config.yaml
d_model: 128
d_expert: 64
groups_per_token: 2
norm: "rmsnorm"
norm_eps: 1e-05
attn_scale: 0.125
tie_embeddings: false
parallel_block: false
init_std_down: 0.0652
optimizer: "soap_variant"
doc_mask: true
train_tokens: 716400000
Below are experts of layer 3 (counted from 0) of a mixture-of-experts language model. Rows are named router (the router's row for the expert), gate (a neuron's input weights, with its number), up (a neuron's input weights, with its number) and show model dimensions 0-127. Each number is 128 + 32 x the weight over its row's rms, rounded and kept within 0 to 255. Numbers have three digits each.
After each expert's rows: a language model's description of what the expert responds to. This comes from a sample of Wikipedia text that the model never trained on.

# expert 4
router:093076097159014080164147178130088075083087146165158145114137076127098065170126169160088127125116115129132119108132163114098059168103146192117153157165110126118135169085114149158108185140114091104070136139130126085133143104113112185133111145093116119146099134101132145166106119110115136071099135152145092154092102083153119140167178167147148153164144151130089076136133068091119165183139
gate6:106095115149097136133093089100083160078092172130149121066140100113123095135130155078110117121190116082130179190140122163136083100099126125081129058146124106139142166112102084102116155113161173121088100126148059088144165146102138131124200135143081117113086180141156107124149093123065121105130127071146116192102178093164167151148110170149139144174121135077071098103075140149122207132112
up6:113129156083187112146105162093097122128121132116130128098102067185127097100093141181112084101141153106213147132127136130076137071141138068115152066122102161099117130104108153127139111138112149148082103094100118110162035138099084140092159209118206096134146130143121160116101136094099148116150126154162124138119140152126059162108129116071136122130213156127112155123074176113079072148114
gate7:143072112145109114114141103174090111169122143110068130122178109135070092090096176163109091116110121122100112125098106185143133149119168098144098206173168077116139136123103144114109195196119155149097169117129076141132095171127151148146136127192112147108165117169104131114143141112123134154130124051120166128107087113137147150135115119122103061211115154128111192061107111099148189206108
up7:097118140156154129127109123136153124074118211107109132127133189150079156065160169099082111128075125050124061187137079114169149135099126129127160222106158158124157126138099117122127139128166127089136123165114135161071091102187113150173114106139145083157152169150106126088188076074101152163133103136141099149137107146178153159132110132142191150170182115089174116140126130176127147159119
What it handles: Short word-internal pieces like re, le, se inside names and words (turt-le, Fa-re, I-re-land), plus the articles a and an.

# expert 39
router:152149117182109091126115155127139032141078113164133109119107048135080137133071113100114094047088127142155135119148167107150122175122126136123150179167131135126117130135114141132121146098160132121140128137153126110098141143105076185067110133089145169098130134118133130175144119120117185108127143122152041152187077178144164164046174137142149128110112120081084088122149139090161217160094
gate4:096102094128111112118126083127173127081055207090146153078105170104115128156145131160099098112115183097112127073089131128161173179092156150138120140152166155222194108138074144091169137159149116132117223172106136115149147174115114156087154106109165111120164152131117158174137107160146101184138145123133200115161123151073150139132096148152123187115129123115089105174107120130153153110097
up4:088176117105174146144168151140064178152147131198094166105145097140156155192149124089173153145108121157075119139115166091115107067122145111198145107107119102099136107074150126148082140063119093164112129091161148172173139111150125103171119134120173170119134121161193117065147087130166148070103110072163128123140139103099118143182132119076125153186106132145123127080170113067111095085109
gate5:074120114113153148155105166162064036087106125089184100151107147155100174108120127122130106134127155105136105122138151093120105156126117118176118128137114104130132184114102095126182112135190109175154146120121101106163098146110063154129172133099205129207180155170126118161167134151155112105079092124181094135121215116150144103192149140083083082153139128086160168165082128120122119101096
up5:119130103152098140106153079111122175136112200178103117084136099161136097136145071157100162176188113146111148117113138088160068123145144125135156175122099063107126147121148044112138135122149171093112101159124120129073112177121089131074142104108071137111156175118169118104079132084136078145070142106148133108079170151113122171106105099140089181144095046100129116153143121074136185093077
What it handles: Clause-level function words in narrative prose: was, is, that, which, who, he, had, but, e.g. "a venire that included", "They were".

# expert 55
router:135152084138151119126097142106188102089141155129173135110113125120098128151102138143135139087099076180109049122154146077118098136128129111108140175153094141097124130123115139191124200104055130084113107142120145076118190113125120144120055136115120152046140127116164159170119129157163136054134137194106042133138141150135098117157187139067143118131154139099126147092129096057159196151116
gate2:058165148131153163073172163135124115114124147187118156070181129092123137110147128140118139146098117099145196062167081110146138083133174115075122121171115139131173142150148101157138150128104210181135062185100144109100069165092132134139100112097101116116152107156152107149170143118157120150150087096066069110149134130138156190141081163130156120141137155144108162164101047109138160077135
up2:138112096117135144139078122086207109226107114094138114143118140139108120072159147138126152123171120112095103161141124152132140070147093182126115149148067094126146114067156122143082124109132095099130081109128147147072133114119189098126155132116148150180141137112100177094114133134131144122146116086078102146082035130075078135193143120112104198141152151146147144064136128197165113109196
gate3:163124097142088111153049074139110106170155151117134154161127169090096095062114172123123130080128101097127097118164146128098137069174111100111148124134174117126152164124077082081082169177127115121135114133096129064147116088150115114127095147117100151141193096130144171197188083090169104051192143115117171088115146130065128100179116117124128124077129146182166142135156135131135100082104
up3:145132149148182121164133149123076121139196141128051150218090145104092110151161102155155147145166075127087166051105111093181151143200128120189108118117125175118131142118103111113148121099183129137085121141196183143116091097104108139155138161085137123110128081174143158172149173107145155104116147095158131187140164130149110158146100105075175093128094154186138167153117132151143116103086
What it handles: Single i and u pieces and short syllables like ti, di, mi, often in romanized Chinese or Japanese names, such as Naism-i-th, Event-u-ally.

# expert 63
router:153077116148075156176113152157124100117103185147134155094167082091104079133108096123102130125102070127131150131136157115145136155128183179097166160164093078099096158114113112149109186082128136081136116142155182014103097116141109157079129157112098111126137116134171134098162113132199095129113134161092092129132150131174118194086155116085134132182126166131167072081133104114160199152130
gate2:113140079157113097094066133132111091104099186096075175145142065171132168148082155048129175105156092107132121129175135143146059149087112098128144136078042114148145078137110104106113129126130097100138142129149092135116108082096133142134143120162172132142102114108092112125101145158195153088117148101123096139174152202098136140118131084114176138113144151136101129042057149153097078130086
up2:146157113137103122132147125106135046199139061152110095109153115137117108126058139148167116147145143102162134117046113152178156113159122134118114209128117119174157060133117120171132087101175147113118140095178103049115096109153131142130157148147163169159104100157090105116152157078148143144116191124140128136180209129126145123095141120149017136076097148129150141097162119119145101137119
gate3:144125142131099188182094137139131160144147117143136118120131107075114086141074161118068152105101132126190169070143112130101131116142141065081058134103080214065142143128094186156127081165130134134087101124110130044132108144149125120162183156077085106111123168122162153115137090116148174085139126087139111100131145153175110110093105126141151119151119078109147111097096105133133169190044
up3:130116140076087115114166095188131133131134141150179154087119126114108145098142119128122095116136095104101130170139154056159173146130101089168161126102151112114143130146118163102134145038134138115118130132103191141118109144070099138140097111192099113125066173096090178085182126120066114184180102148130151080150084216167132108148113081114099101136127180090081080077171125116135121176158
What it handles: Word-internal n and related pieces like ne, en, an in names and common words, e.g. touchdow-n-s, souther-n, jour-n-alist, Ra-n-k.

# expert 5
router:116073129160118134177122162157117034171094145157127157129087108126138118145080075106095134040121124147205126094148152117117113139123142182134109142199116125123113185064093134120084150126113096111111079124142109091141178120155081140083138138129123155111119137202186122102110106107148085116130108120155060188133104156082138178092137115081156097103120107133097082125190098117162142165121
gate4:109112128146092146141090174117027111147079116112142127081148116111115108116110123092213110142126136127124097095156140142094150085074193087134125140081124116149163124100085097123136170139174119135111111149233163187171135167167111162122186195097110145125126167111161154129110159117125168101143088128171124097119176137106128129077151099096180127118194078108134110125109163078113166111094
up4:149143137141099124115150077093075110150104152114128142118150146185078086140132139058124137115062149153162075080083068119097110099070141114158169137121103126133078112131108087175112137105152122127060099161167180092166144119188136151132155116109127131153158180105141125120125148089086152081118113084155101117143100154150091215126124121092111100087174058180134122082089155070104126127078
gate5:166102151108117184128139191072133128137118143120085132114108098166102077070179089133121167084136207173095172133118097125110144118111161147142150095164155103158178137121100102113072127122091120112178124136133103179106105111131090117150126153167173102089074145201149091144106102116161154066104115095128131144121135188115154106114141152068127075094166158075112072126149185070093117092089
up5:087160113140116165108137150166146187105117102146139143217156137143164133147090182130146091140178106052131100174123091155081095137083121165106075134109082185112101155114120094151152169141134145099131111099084154131153122096084169126081124079192118153098131186085107141113143116124179120165125082138165094116100161124101092120117111177128160116149140146137238111119162093127083134118064
What it handles: Adverb endings and sentence adverbs in running prose, like -ly/-ally suffixes, also, not, later, only, well, and be after to or was.

# expert 57
router:175075135186080153172093124121088074164104159159117108200172139114105090130172096062082116066136117128132082101140180104116110193120138166095154114175129144114146143141078118181098135116123155098092110117123179092111101096137084139064084168123099123066145114118143111169183144124158145096127157122158072140085080163117164144144144159113109112075126123135105132045123108110162138163134
gate1:144107150098103145108151104120153091135153142154166145146149139099097070109085151178139120137149149154101055199105135111100098094199110190156132115173134099121159153098146126165075120080060172120160115141126116135120141048097131103129137117185171115141176125128091158113115125155095212108163144155164098130103112112130205169140141118143080143171159100123145193141106092162104204145136
up1:143121160182126077092135092168163133144180182172101160107182149116124100073156119185115108105117141179149076128114138142155116144126143132139108143212140071120185122175106098178134080159127159148094085126118106148152140128154190116108142063123171136146172140138113158127159208083120125118117184119099128157098135162156145209102140143086158131156121127108053124121195097116146175128130
gate2:143153141204163157151109068117135098109030142113072113152087095102127140107142156103110165168140089099157083123129075154087112122071134154116125187167140074131112164138165130155109163157171103074091090121056119185112155131118142155113146161082100151106140122096163068164057121149156121127093135133122137064130145097172144110106072143130099094135124107162123146112113174064106138101163
up2:083096099136152152099076117148132161165138095127133092158112120100103073139106153100125098245147084104196137112108147112221146137094151083135128142142118141113116136128136095095140100131121104122154156159134184174120165104113149140182153224144123115142107165127081180147118115093168198135157092165147126105154088153116140122152124168114128124136148117156155097089144087115128118087025
What it handles: Commas and the conjunction and, plus or, &, including, joining list items, clauses and paired names, e.g. "Quoy and Gaimard".

# expert 32
router:107146132123099061135140189153157082138093139151152076127113085143088098116185119047123128073121103108159072112160163117170099118117150166112123121152033137079115184084161093104109157098101089075115090151116120070092135107145126165098080164127085104089122129127134094164128165157146128144144167127141086081111119136108097130116153122086136097106145166079083061145097125125155195157163
gate8:064132079161135161099113088118154157110111117168169109143092072097069138087068112172171124133070096146097176088110148099100112192141089111084165077112164141177084162093072173111147124116104126121161108093129143111165101102078135140141143127163167054170111103118104111161169169145099100080077133180068098120131120092136170130118170128114113138131149117132155074144178114112153135095091
up8:049094129188126100144164108081092155114115110111120109123157100077098143145057123200170148131131103114145098085100169129153143197142109107102115076146193112187119127103123100108163080078176150192072086127130138169132132149116075148108133118103097172181139097116137166187121136155074122146128156152124114132143156110130119157169135121172114184121097105158063111091125147115191127111080
gate9:086081152145168105110117195135076129118108113144118137175145175116132147199132167149089109120135101178150091068115076190150123111115115122116103166059079105148131152112140173096139155140176142132105142167153109086149140144162081122115074091159129120119140122063071102114170096080110161076166093142107145086122162100111147153125137144095131049153034097164126097124096154159123114117080
up9:084130141113113137134118048142167105109162113112108084088161103127087171130036083077164144149130096105166184139171141116152102115112195119182129153159142127081119060139136116110135156142154179138061127072173117112181137103192159108138130097127151137128077172168152134118127139133142055109172184100150120130155143196153143129101119112141120202124110138118139162184134090100112155150132
What it handles: Two-letter syllables opening capitalized names like Ra, La, Jo, Ja, Ro, plus 'ri' inside words, e.g. Ja-ipur, Ya-le, Sy-ri-ans, Ma-d-ri-d.

# expert 21
router:157157126120157099144158164118154075124100120143123069108150088166164128136136154138109081104153121144178077138150170129154076110121201096110150148149111133154113130130102142162148140054073122106152104093121155065116160108068075191094111161112050158089073118099142139156181124136197131099142149134090121172132135176123176127142178171140094132122154139127079040122109160116154144173097
gate4:108152115138082077137191127103143123121044110132080153156164123180162115107115102121125144172109111097149080168111181098130145105140111124158149141166125083103085149136058117066145146105151118134162110159173117145124121126096108116071105195124229152145137092105128165135087105123079169108090114142103151116124106196088073120171134152128186113098129159136141105143148147144200055155137
up4:130131143116145117188132111129116163137162124131057067117112129125119096162169126121145179117211125148154144208139131111115134136178110190155174156164077085147111127155140152111139142188167105113133077122085137103126134123101153117150112177117120109137120153181164159015076134120177122093147149089115135082179085137129129079135115104202129062112133149141113103111105147098164073167145
gate5:147124129094124139097166135119150153097111069054161130149097091115160154097138177123119071100094163142084180025076129129078136134106173162127120133155136147144098132113143139153148174110047142085150094099107133195094133155177155151137122130138122125122120096118126131153150124151098158087173160153088110145082099151137125094116145160068112082103043119144075117139182097116186137157185
up5:100074138104123166094050167150164149152134111154154090142069120156120134110097130137175167124142178169104145109142101147152107129117149106136155195123167132154155106150135111161100096097120082102167123170129107041157160104149084151099173085169118107166090135129132091102119128094171165137185112149055159092178101096161178149088156098129185090110149125185176142108129147102050146148128
What it handles: Word-internal fragments containing b or short vowel-consonant pieces like b, ig, ub, ul, br, e.g. club-bing, Go-blins, descri-bing, we-ighed.

# expert 60
router:183114108159116067177069156134170106145101137154185103179118034130098135130175103150116148132107095121165135087121184100146064150136148105106121162185133098098128191084151140120167198141119114094085107101112133114072136116089093146112024159144081166114106143183145143147139146161140144083105129124100109168136122146132114141118158131100164175108125119097099072144100091100149112173114
gate6:171119159148112105160141101065129087090114109130143111170161135155082094127088173135088112156117129155060126137098167198146126129171183143140167100140200123094141228160161137142106111114136148059188128073122074095061127139148137110109101155149100139114121127105135160147124062103156143116130106115115097126088110146148113151136143111100113179126096170086116131122077075142077079131204
up6:113188113135125096190084129146118152139076142140154162121168100187128131176114141138131164150204124090138172119174025128107128167121138099117138059205152095113141121125099070085125087078154169124177114149133123178103147186112100167051139131171093111107131104132111107141143122124145105186185113143133128149136107116166161107136117081115105130071143108084141120149092127136161176152172
gate7:153118062153167103194093095136134142177124157156153096177121196124156099146194149109103100081139067217124124131173127129184167102117090128144179131162107139102113104146117128072092097180097156108161099093185146131102138156139148198126121153077084203147118111124113111158119097119129159158167128113068109121109181125144154135127127155157080109135154085120084111095127166167130130160167
up7:116104128127140116121106192121178100125111098128100177097146156072158080089165149129180078173095161100032108155124105134149126128068121127066096085135074186160109148143078108079093158130178138092081115125100170162159162108079162119109142136136171128148158122144133138169173115092158165118136070119168116133184177140135150152153154113124151154176105128186132180143109192130136144165117
What it handles: Isolated capital letters starting words or abbreviations after line breaks or brackets, plus LaTeX math tokens like $, _{, ^{, as in NEPA.